config.yaml
n_layer: 9
d_model: 96
n_experts: 80
experts_per_token: 4
d_expert: 64
d_shared_expert: 0
activation: "geglu"
moe_layers: [0, 1, 2, 3, 4, 5, 6, 7, 8]
router_score: "softmax"
normalize_top_k: true
routed_scale: 1.0
balance_loss: 0.00768
balance_bias: false
init_std_router: 0.0396
lr_router: 0.00207
vocab_size: 16384
norm: "rmsnorm"
norm_eps: 1e-06
tie_embeddings: "early"
optimizer: "adamw"
lr: 0.00437
beta1: 0.95
beta2: 0.98
grad_clip: 1.0
batch_tokens: [32768, 65536, 98304]
seq_len: 2048
train_tokens: 357000000
steps: 6082
dataset: "wikipedia_en"
Below are experts of layer 3 (counted from 0) of a mixture-of-experts language model. Rows are named router (the router's row for the expert), gate (a neuron's input weights, with its number), up (a neuron's input weights, with its number) and show model dimensions 0-95. Each number is 128 + 32 x the weight over its row's rms, rounded and kept within 0 to 255. Numbers have three digits each.
Before each expert's rows: a language model's description of what the expert responds to. This comes from a sample of Wikipedia text that the model never trained on.

# expert 54
What it handles: Past-tense event verbs in sports and history narrative, such as won, began, held, received, plus +/− goal differences in league tables.
router:160086164119090109131170062139107129103059080139129102108077094185097137091151172130112142155171191120131098124130115138131139155164126131068111112142113148088127171091135084139113133132195067141186116131122080120116172087148068141156189192105108126175151083132164145120139151149109173148
gate0:149172116106177107087148128144207174116133165084120158210178122137174160113120124155103123110122130087132090191135156138101168161066144102133122145125144073171168062133190136175160140089105133173104155135153150139166155089092155108122181171127158153120141132140103137178155112107083167145
up0:173124097107171140096125080157165122127128131098124159151097124124154167062089131135014110142148166106104072195134184115123139162083131114103165100173139051145177069156205121136138132139154107161100119139125110148140160118075165103146152150131140160136138102112115135168139176134088161109
gate1:106088155121150157101148171071198143166148163138092102113135056093145158127117130161128133126143119171076092141111131132130139161121115177160099112109090125127089128120139130153153154134105114121104192169123140071182137052099124138115186114156171131119099137255120096117158123110149144130
up1:104121122123096123108178161156143123105104158134082145132160188101105133107169079081160140133088129184080209093117123074115121144134146091137142036169186163147148174122082105127134096121141113113136133141143149176188229115102143118128107102143126131141138097127135095146086109192159145093
gate2:101141093139178255126118164097064083091116081182153137134155148105102130083120128153087138081169204126157159132149125134106151128083092132138120122122131132154153133188161123094146046103129145112095116112115141147116159112147088212102077148132155108158136159129127157115119121099139109108
up2:126162108115176137140195151148119132107084126100128077110139082154063101155131138108089106107147135205112117129169118147075111125118147194113134119194143181111126130124123145068141086141139152124146097133165126176053092050111133188168123171095186113134199121138146141090108141109127127161
gate3:078126156127094154112097114099064097156147100093069095124112193093158159093138153171064097149144145138199139156139101141080106155140086102151154120108113131120133091124149099095118032105124116163077143196113134132166140151082109143126076125125144116153128178082142130208173132132128114106
up3:056180146120146182051125087137115090125090105084130129124160166111136167118121166169101110082142148165154127133126127106092139149130082115096130164131078093137178054143182097085141072117119098155121175165085119194084136154092092113124131067097106131123147173134154130141089166174127095136
gate4:161103072126095100064083129146102086122152110109145176145176133164089115153065163148117070088082125143088115182145144113136160102123154103109183150182186090093122107139142158149163099149141103168150108122091111127155135097106151152069075127179130117121145079097097049143118168132128077100
up4:121141097145110105158119119231121073096167095127125130135163091153145178096077150153125093174097151147140101152099184140135202174119101113103156147105161139068171138162132149187118093141115140131134134111118110104144155121145167118081077167136098091129133117156143105147064086225124094126
gate5:098149094103172118036108140122142144109107137092123097129133116068148178074081128130118083165110142183182120131123102091094153157107082179135180092151165176144141154104064127134087126033176156118140169158136170112120134173136137138117157165159126109152103177127168145140078156113147124151
up5:158138051132108122124145110179158131156099124118161123120113104099069121107073167113088067186103107109135090107149189163154150173104124176101138122015148127060141150174112108138097129145159096091183122095126126124101135132072105087120118091145076155110133131127132173124127093087177133135
gate6:091122150104182098149181124175167112114101127110085122121167118144152101120102184140168112126127106170163080160130110106140143160129158145104127138131096171062165066186133195073159173107129112130153080154169169106142140124149132153089152094098228087154147123179137118128092082126159090149
up6:070190087132037117167077131142182134100101162116152124128139112130135102133118089134108199160080068153117182113160116146094158120153139114143108152150201127184099194143135093101070068101147161129126157114097108132115115117102131098149120119154091117117083148067104110124137191157146139116
gate7:128190150156130095159060147147189183142134148121117098134155116141076102100135109128061141188164098129109082095142091080114103120096097173134113129154058158075103158093154102083082174112103148122156087165113108102122118115135145096099067176081111078150172112151116100128084085116117105147
up7:142102111164167124063161093104071078119172103109124183183083130156143127104113155089166092105116181129167132108123102155127148113114183071118056092159118069190154113150096133148161077103119160142100148112184159114141145150115178132145155088159169117105059149128123100135135111155157179114
gate8:136111156126163161104132105150138133172138083083155110085136180131133114132084151102174079171109124162159087191139121097087104103114131114109126077084193101128027106104111065080182129138108134135126108132171137123195108128138107101098170171115100138123170127186137146137114081093182100159
up8:153126174118137150176187089176157115170077091112162175178134153126127111111115167155128077197112083115109093142160188098085193156123144106140084070110162076149101122138103119111163093104117077128185103141150138138123161150112111118059060123119099124129137089117143143119144092129168075157
gate9:093144104119156148144134162155151144104164142182069144218135154146095185111139029121101120120125093147151167102114130103137160156066097146141127118071139139090122131132148152145153136089131122062104123090112116141147191096147102084114088127162138117151112055164120169172159170174148173100
up9:098108176151127141168160157122146155215186153196087110222097148130079164100111087116126112104157117116179153097129127167170156132106104178166124094104083159147124136085127115149199176141146099123129125140135125186110119131162128087117108080104142159163157137139126189161181139154129142149
gate10:155043093117143118089153119112155134171148139154070108190130114080143166173092097169139138118166163186173117109144158124152110083108094178175141094143078121082121080142116055162189145132116043110105116149150159103153127067129128143096126076125155098134116152143120082120122112105138148155
up10:167075076111120105114170125112188120138135096130108091164093086121119190133138087191135188125148118117130126097134173143114117066107068157128115120156078135063067118115106033162186170136162105114108133118146098101098116106130137119095172095126111069126126150111145098114109076122100156181
gate11:100123112151141126152106108084100120173092153113141120098104160092119150083125072134090067049154192099127113139107127113144092087021114155083175131124172071093132129155135086134159144156161169149159133127115135175179165081092142092167099110117172131145121160167072172137130103107116130116
up11:101087144155175121119119122146104104154149117093139144134125082137089151095124152123124121140113103158095053140141088105131142126099163144092151054130104117183153066114183108031075132110121085159088121185104145163149116088118107173134110067109095156098116092117190061109150146086158121097
gate12:116107093161177104092115112163136188163140138100105127149137078134157131123083122101056110094185129121104110117056158139119087145140149058129119171144128132107097156123071128173119121083091099058091109108110163137136156063140212069060143091145140085144101126137111134121176120131151130112
up12:120177143110166138157139126046161076110125182123135126113125174124125148181188123189160166150058118137164087132177106103162169128127148196127099115108143089115139073168152121095139136142095162164156176130188089113115097135103107158201108143139138199117128124124129151138109108186100127163
gate13:118107169109112144151076101137151116160113135187175112147117085089117131147125090100121183132159065147228144082082137062134124091138121076141104134132125130060164186135112118120119184112157101153142083126129113108198158170113077108118175118091115156129175086162149094138088088139116116130
up13:147081145103114113081127095115183116098078144110092140141149076096116160151113098139081186145096105127146107105133118097176121102140136084103093192167138124121162145113147137111101184081135127124105080151108119113141147161131076129083189079099159147098150094134148067127034060172106126075
gate14:112131093129081119204100113168163078143066114153072155121094104089090196126111182126159185120118116197168077087106116120150150145132138151145158121091153119139142145141109129157139162135176080109167173127130138146101143115150129203111129093110109176180113099205166176128127149087114139135
up14:151155104166154132101113144097165104143130123165121150094117143171119058158091105166149068140112160141108166117149068113081125086117116179144127157116109085153108100122139062157150096125107134155117057152066107097133082077145209167155127169149047169135086186132153150146124161129132128147
gate15:153150167127148191154116160187171121093150094101148034090123098151118190087144053134099201119123125116158140156120126162121099074121143178140093199116087125157085143097163155109118114115145172091139126114160162141169137173146051178121174167122142137138122124124115135130152123114161118151
up15:128105143117162092148142155205166146156175131146097129123164152089122158094075176091151086089155096144142144147145149140166158183098137084130113042090126184119122134050091129172105168130119136114161108123167125185189152176124102145108115053115167133152139137174126098076110140135152135118
gate16:129099153130135116122135143093115159104157171099090125186116090090142116156147081092141086127120124175092112098076174136081081169120144159114140071156164098133125180137101160157121032125145088116087195083124155130172154092142160050137139149159113129144069102153095174169139127144165139096
up16:132171109105112082101068137192142099126117068125199126092160193147180120097147117176136151058132150077144131173150082124202144135103088092109126134163092127101085091156126145090110163127098141094141108095113114124083144179124117205085139135173166116140118142148110069153117154123139147148
gate17:135162080145106135120121120128094169128109127041126215157143100144174078147110112155128089144098114183120083200103080141105155162118121095094132135131064140142082069112146116068192140126077108156112090101108171147137129111110170123107128175144159127115072147117115097140167158112184110097
up17:100116133147158112131136187121173127117157146177158069100132154120071177142132142087150169136116114075161150066126127159147116115139177128150096135136211131067168162149136153182065136154169151079191164170153085183108096132144097134129092083105085161111185124132123137125109099111087113157
gate18:170123126159138131174114124096154175135106189123157126095127106085168117194072140166099133120171131090147090147123099088123208084096087098140144186074191067138074124104139082101095118108120143141138155147148081104169126171100163091113094137130108099186150172183100158143123149142149108133
up18:140175116151109131108079119104133122110147092126089100176146071101167152094185086101149158104087118147129157076087162124179109098142134127122093119181109158152193141195074172168149111120118123122106137096113167144128140170132144141099154082184133139076100086054134076131079106180140115079
gate19:162189117173145187060089105160122189094092144114073116082154143113167123107125129117056058173114173120109140175115108138117095199061113133134131117140143156111146107119144145142185071157119081130093106129126148178180162169139105155093091120110158143105148113149138112153182121146166128122
up19:080127107113109128172152167093097120183113110129200119147105103108132186098110183119163108093126147084083123048126179178114124124161108130115158139118096077112066148186105134151107091080148165135184151134140137166120157084105161115116100118176069133163088111119125163095080188105090136127
gate20:130089161183124152156113079132238164145138159042112141084111121136080138154153132150148128210133093089169037076105121100097121118120142131172146116194088154153166116132111096186116130126104102096160109154132123129120131117132156117082062131108128142110151129149133139144135147164086138148
up20:150112125090125049099158164144083114133091136154107117193117133142146117147099129115072127081095116187088121157159064139125147093120150135070152173118080058138078126101101147110177160069114120133082143132128129146098066082132144142210175155168090139121080124124091116106160132144161105119
gate21:129050122174130159124114121151113157097163144095177148138097139074094116133031102115049134185134106167111138128110095142087148161149109127091144113101144127124137120169163102098094103154107105150137105070093130123140137163116112140139220114136130086183106101092111110134122104062115147212
up21:145120162105164156039101091147209109141138113144176140215164109140128029135156160120161145128127097136135112156139120080124145127142117088139096122151115114188144134186135114087132115162124027114090116083159127120177187119120106141127158129140076143070132087150127130107128124136128133114
gate22:198100104181105086137134149073140139183142136135116074086143110054105150127118113200129164166132133176134141126097157098158160056152126091170127117180127131148110153115144171099129134092167210134119142130084155130099161140116107120165113208120150148167098154193112147158114101126165157119
up22:110119158062167112171099154164115164076160154143116132159130213148115068154109132046140106112078101115116144147176116143128080198091147144072109148057160131111149130101090079159159114193113081148136139089133142167157115083145128117128118120140099094101142150108133162110140069093145107142
gate23:143117132129152186147108123146066092158102124123141130156120121046151204079188093196123128145160151130142187125119153046135147133120137074164095121109101131109199143130131123102186077102152144086115108139129133089097107130075109157132162123120123086126097164187125142171168148169171114137
up23:133177109125170116137127108122183142064131161126141127114112130209165031132108082121130061096106120113147135172149062158103100105092123130131110123176134123113114100143109116111080121164114156154145169139146113187135124085167159137125131220164155152078129151065112129187091106120087134143
gate24:141126113123192133170127165115132116094159141068171099122159208101128077105142122128135093100092136114106148077116080105109143140131121169211093117130151141107101129218156118089119105151128123161106114122097125144096102204132122104119140177160097061104133158191118192169079146138141105156
up24:124169097150119151102146090170128142094100132141099159150149059129141136151134129110096081157115149182150109172119178106120083109108127062140107132142128106179147104059097143145138141071112171091100171116153156060134093087119118165106089085127111111116082176055063068130142107117163136070
gate25:169117143162135169177085090173124117091143131104112083107117151146106135083158144132182091174159036111145125111121099076083132103108102139144127070109136169118133154157153085137139117068153165116161161111119089080131104158151103095105153146076127088051156095084134121182073082116115108164
up25:137155098115141113121198108211152158102159162140123155120145172143141178061068146092181189148091139166209140120143122090126080103125149145159052124156162155077098154120093114146156142085140183145163135082090105123132099179108104110118105150126154102134089114109104107138089145163096126115
gate26:108148113222144144110078140179144146096092178091116145091179158122078213116151123154153132126089119127136067138074145176127171135076099163146178130099177053118133128128142099133150128144136096135160174161135116165081136157134160150129137084178084114149082144120093154134166175127108115130
up26:126158146102108186160101106101152110170199131139147147149105136168147086176143132125165104111158097064156153123142105117137103076163146134192084119152071141140096127148120133186138135148110122155132041051176139118149092136099151100120071215095158105081081117157089157128123141123145136130
gate27:126133115138118121130116117149103138108145096075098134162148094157091117123120088079123027173148098176138097170168107134141092164146151070147119062064181121136155157180087183154127113125151122108138118069157150126152167122115148093129083141154151124151123116076054081109167147073152173135
up27:110137111086111160131139090092088056141086160093130126112090079142162172100152142092109134165121176111141137127106059132150118157152080110107097126151072127104144111143110175106113058057112163121063146117135164165120145148151179123117146084144061145110127125070175074126139115110057152094
gate28:100116172152180166151217119101094153168102098159086149145173118144129170089087224088137154074118154144122087113090198126099098168107112182172115121109138118071141140125118086148097098134135102067125129118157142093107124109146153107074098129133122100120130131128136170091175091140146070140
up28:140172104145114098091147166094169149126105073135123100121118077125113107149122091122094165133164131139116150135199158134141082151125158134130182170104171052144143140055149124164133159120118153080096118138098161168126184081166073130071107191134130128134044125161120141147141123131075181084
gate29:151072139137128188108076111064130120088114090110100136115079074104150166166148080108110124148128144087132120109109117094126152143108074116136126133131146119059084160097154079106140202098095125100137187092098193089145131180077191172124146166082130089131108123173148153137135087145145139171
up29:151196126082104126191092106113118187123119166112124120124133126143102162195145178141080195145078079171152132094166117057125153097171135088132111133109173134105109131149118127068167136127109147124113130109103090163128087150146153056114133103080170126134176129037114074138128103125118132136
gate30:073127154158123146166143129150159123095117152088168101117184117134163134146130130161122126147099113063140132125080126128142170129104171106151088069089114160116117133086142169132049088130144142102153161079131118131197156178138061163117127087176144180131132098141046101074118058104131090147
up30:139146109156173069125087174084141133129159148145078195140115146148138080125103087112082124053183142132137123122128083114110155151124124129113117166109142107139138100112122100084166157112093099123102146140117154077062117066146191133087083177120083095107086136166166144216083144163105152126
gate31:126098097125115152111125118199108168184188089168105145090107116124131091099101162154101122047145141193167132107119152117156140099083094105108147125098114145108114176161089102103082125166132116147097120085116133140115122173140156158112134170172092061123119218140142082090186148131182137169
up31:151161158116102156148111127059194108072150126095193088143140147120065133185130167113164156179075149087067126167108124126158095164151151118200091175156103128117173107112180125117127145122135163109178149106141065093107129122136131102162103142079111136124096076164160175141090118140121093124
gate32:150124117159198159153038154134093078088117114101109069141096115160133158151152108132194202106103133084128158129107111101121141111094131109160148148101164117120157139083164178151086095106132110111090094124135118118168141194161066159097153139160137101140149166147120199092139182152175110111
up32:109161150126065134115139151084109148192144131171167085113110150095181107121138111157000113108101099124154157135141141127092128129174075129124119122115116137150124154156135103087148097085127115157160153119096179087159133069088166137147139163081096146073112096079108119161152103109113126060